python train.py --n_experts=64 --experts_per_token=2 --d_expert=144 --d_shared_expert=128 --router_score="sigmoid" --normalize_top_k=false --balance_bias=true --vocab_size=37664 --norm="layernorm" --norm_eps=1e-06 --tie_word_embeddings=true --optimizer="adamw"
Below are experts of layer 4 (counted from 0) of a mixture-of-experts language model. Rows are named router (the router's row for the expert) and show model dimensions 0-55. Each number is 128 + 32 x the weight over its row's rms, rounded and kept within 0 to 255.
After each expert's rows: "gets" lists some tokens that make up at least twice as much of what it gets as of all text; "comes before" lists some tokens at least twice as common just after its tokens as in all text. This comes from a sample of Wikipedia text that the model never trained on. Tokens count by the router's weight.

# expert 15
router [115 105 156 127 126 137  86  77  63 117 162 146 101 168 157 114 123 153  80 135 131 154 138 112 213 154  88 130 130  96  88 120 143  97 136 111 101 137 118 140 118  74 132  90 169 117 149  97 141 148 174 128 160 178 141 104]
gets: " with", " between", " both", " along", " the", " co"
comes before: " with", " the", " to", " of", " between", " in"

# expert 49
router [172 117 161 117  97 109 131  87  83 116  72 200 109 152 113 133 139 203 122  91 167 144 188 150 153 165 161 157 111 138 150 140 191 124 118 131 118 146 110 123 142 143 149 139 131 110 137 123 187 113 183 143 130 163 129  95]
gets: ".", " No", ".S", ").", " &", ".\""
comes before: " The", ".", " In", " He", " It", " This"

# expert 62
router [111 132 187  87 169 140  93 140 155 106 130 147  69 137 130 137 121 111 115 138  97 155 138 117 146 128 134 151 131 156 144 177 114 114 143 121 115 111  98 161 141 138 117 150 182 109 132  98 141 174 125 167 114 129  99 106]
gets: " on", " On", "On", " the", " released", " based"
comes before: " on", " the", " in", " to", " a", " at"

# expert 1
router [152 143 134 115 131 146  98 135 101 108 119 129 122 146 133 116  94 131  96  92 134 141 174 127 149 137 118 137 164 156 180 130 147 163  66 128 104 160 141 117 141 105 144 132 172 150 108 118 170 114 137  99 147 190  61 121]
gets: " However", "3", "6", " history", " player", " Carolina"
comes before: " |", ",", " (", " Bay", " University", "ape"

# expert 36
router [127 165 121  63  82 177 111 117 118 107 134 105 100 185  97 171 116 138  97 137 134 126 166  82 173  96 118 125 130 108 171 142 225 143  40 121  74 110 136 188 162 150 152 141 175 132 125 100 161 123 123 191 157 166 146  89]
gets: "9", "8", "7", "6", "5", "4"
comes before: "8", "9", "7", "6", "5", "4"

# expert 30
router [178 143 128 117 122 119 117  95 163 103 136 145  85 162  67 128 106 149 145 168 132 177 139 130 156 167  98  83 158 155 148 138 153 131 145 156  82 122  99 163  88 121 149 138 182 115 161 102 151  67 125 144 131 139 123 120]
gets: ".", ".\n\n", " and", ".\n", " The", ")."
comes before: " The", "==", " In", " He", " It", "In"

# expert 10
router [154 134 174 152 114 188 126 134 162 111 150 111  96 105 123 118  89 111 105 125 114 105 156 129 171 120  80 102 165 138 138 148 119 132 109 134  94  89  61 111  98 103 127 114 157 160  80 127 107 138 141 169 123 121 126  98]
gets: " |", ";", "ew", "1", "8", "ow"
comes before: "6", "5", "7", "4", "8", "3"

# expert 45
router [142 175 123 110 112 116  78 129 121 154 138  81 118 153 114  89 149 109 145  37 143 174 131 128 121 141  60 119 173 135 165 132 158 132  80 128  80 161 139 140  98 115 115 139 182 118  80 142 169 106 126 105 140 136  78 106]
gets: " |\n", "\n", " ", ")\n", "|---|---|---|\n", "|---|---|---|---|---|---|\n"
comes before: "|", "1", "2", "-", "|---|---|---|\n", "|---|---|---|---|---|---|\n"

# expert 57
router [134 140 157 120  68 146  89 152 108 100 114 107 118 221  79 104 110 151 129 112 107 156 161 120  98 155  98  83 197 163 173 140 132 144 143 144 100  83  82 144 112 114 117 150 201 157 110 127 160  95 158 181 159 172 142 101]
gets: "4", "3", "5", "2", "0", "8"
comes before: "0", "5", "4", "′", "6", "8"

# expert 33
router [150 158 153 136 111 184  60 138 133 107 129 108 130 129 117 136 117 155  84 106 110 139  99 182 214 141 120 129 161 119 151 154 124 139 164 124 111  99 155 103 132 116 176 154 127  89 107  89 105 103 149 105 140 168 142 108]
gets: " |", " ", "9", ")", ";", " Adam"
comes before: " ", " |", "–", ";", " —", " ."

# expert 9
router [163  90 128 137 123 164 122  93 157 143 135 108 158 153 124 138 128 131 116  96 152  95 138 143 194 165 149  89 177 111 171 100 167 168 144 103 144 125 127 114 157 140 164 141 141  97  69 111 204  66 166  65 158 141 145 138]
gets: " in", " In", " ", "In", " within", " into"
comes before: " the", " ", "1", "2", " a", " addition"

# expert 6
router [133 100 154 122 143 119  81 109 119 120 127 158  37 137  60 188 107  89 149 151 147 131 153 128 158 179  58 144 153 126 181 136 159 183 113 206  67  67 109 169  70 135 134 128 102 108  86 106 144 124 156 102 176 125 167 104]
gets: " from", " the", " of", " after", " to", " during"
comes before: " the", " a", " his", " to", " its", " this"

# expert 52
router [120 156 136  80 152 178 114 113  83 118 170 115 106 115 141 111 122  77 118 150 162 164 113 120 179 161  71 131 162 116 136 151 163 133 125 169  76 105 154 116 153 108 119 125 128 176  75  95 135 142 123 116 122 185 150 165]
gets: " |", ",", ";", " Clay", "–", " /"
comes before: " |", " ", " |\n", "_{", " —", "}\n"

# expert 4
router [106 151 165 142 120 116 117 117  81 117  90 204 116 117 164 108 140 105 129  93 153 140 167 108 153 134 114 129 109 179 111 205 122 114  93 105 128 149 111 135 136 112 133 121 165  85  93  90 126  63 178 126 218  92  98 102]
gets: "0", "1", "2", "3", " pre", " it"
comes before: "0", " |", ".", ",", "–", "%"

# expert 54
router [127 123 197 125 161 164 142 126 160 117 133 156  68 172  58 154 102  85  90 135 112 148  83 120 154 159 105  67 121 118 136 132 134 128 155 119  82 128 122 162  82 144 126 102 130 125 113  86 128 139 174 157 122 152 146 120]
gets: " ", "-", "1", "2", "–", "3"
comes before: "1", "2", "0", "9", "3", "4"

# expert 40
router [151 114 124 130 126 141  77 147 139  99 122 152 101 145 134 193 114 147 101 108 161 181 169  84 139 117 143 149 189 141 167 129 168 114 177 187 119 145 106 177 152  87  79 151 131  88 142 114 194 120 164 117 126 152 170 105]
gets: ":", "-", "\n", ")\n", " •", " Born"
comes before: ":", "-", "\n", " •", " Born", " Country"

# expert 29
router [121 136 189  91  97 191 140 118 174  79 182 196 111 103  88 150 122 135  95 139 135 106 195 115 174 122 112 174 122 155 128 128 108 138 145 103 106 102 133 119 142  65  86 152 140 148 142 123 112 134 194 134  90 141  86 121]
gets: " for", " of", " and", " to", " on", " Act"
comes before: " the", " of", " and", " for", " to", " in"

# expert 13
router [136 192 131  97 109 126 174 123 143 121 146  96  81 159 133 117  57 135 132 111 103 130 119 128 167 114  97 143  99 162 162 116 108  97  77 180  92 129 154  84 126 117 166 115 118  96  72 150 154  71 156 125 141 115 111 130]
gets: ".\n\n", "\n\n", "==\n", " |\n\n", "==", "-"
comes before: "==", "===", "The", "==\n", "In", "|"

# expert 21
router [136 136 166  68 100 133 146 147 132 113 144 162 138 164  54 121  98 107  55 103 133 155 140 112 180 177 118 122 126 107 104 134 238 115 124 141  58 128 118 124 145 121 184 146 138 188  95 124 129 117 175 164 108  98 123 151]
gets: " is", " was", " he", " also", " He", " are"
comes before: " a", " been", " be", " was", " also", " not"

# expert 12
router [160 152 138 128 126 161 106  90 129 124 148 115  82 184 120 121 105 105  87 116 139 132 131 117 128 106  77 123 185 144 121 151 143 174 147 138  83 135 150 150 159 119 141 132 169 120 150  74 197 155 119 180 120 146 168 114]
gets: "2", "4", "8", "3", " and", "9"
comes before: "0", ",", "5", "3", "4", "6"

# expert 43
router [107  89 168 152  51 169 101 110 156  98 127 136 114 141  71 155 145  71  95 107 204 121 140 113 151 135 107 126 126 165 161 110 137 184 121 160  96 115  84  96 119 131 200 161 155 117 125 152 136 151 163  87 143 199  99  84]
gets: " of", " \"", " as", " name", " called", " part"
comes before: " of", " the", " \"", " to", " as", " that"

# expert 59
router [139 110 156  66 191 129  71 122  78 184 111  98 117 126 119  97  80  96 134 139  87 120 146  85 171 131 113 143 164 149 175 114 140 100  97 137 122 126 109 175 128  94 166 156 164 145  98 109 142  98 205 185 145 129 142  91]
gets: " (", "1", "2", "^{", "born", " ["
comes before: "1", "2", ")", "9", "born", "0"

# expert 53
router [142 152 125 147 148 171 103 124 118 124 161  70 129  95 107 140 101 105  75 141 141 158 121  90 170 120  97  98  99 124 124 129 157 113 162 162 126 135 126 113 101  93 144 103 150 146  81  86 185 182 188 127 133 162 125 121]
gets: " |", " ", ":", "1", "3", "5"
comes before: " ", " |", "5", "3", "4", "6"

# expert 32
router [152 150 154 110 169 105 134 127 149 105 119 160 123 119  89 150 146 121  82  94 115 137 177 109 187 115 119 159 111 111 129 159 124 137  89 177 108 108  66 139 165  70 138 118 127  93 109 116 162 151 147 123 159 140 119 102]
gets: " ", ")", "2", "\n", ";", ";\n"
comes before: "-", "2", "1", "0", " |\n", "\n"

# expert 31
router [165 158 172 128 158 152 103 127 126  72 164 154  71 188 103 127 130 163  94  99 147 173 136 133 112 135 139 107 144 110 150  93 114 146 100 160 121 116  66 133 145 129 151 110 130 152 109  91 184 139 170 162 129 128 155  95]
gets: " was", " to", " were", " be", " been", " not"
comes before: " to", " a", " by", " be", " in", " not"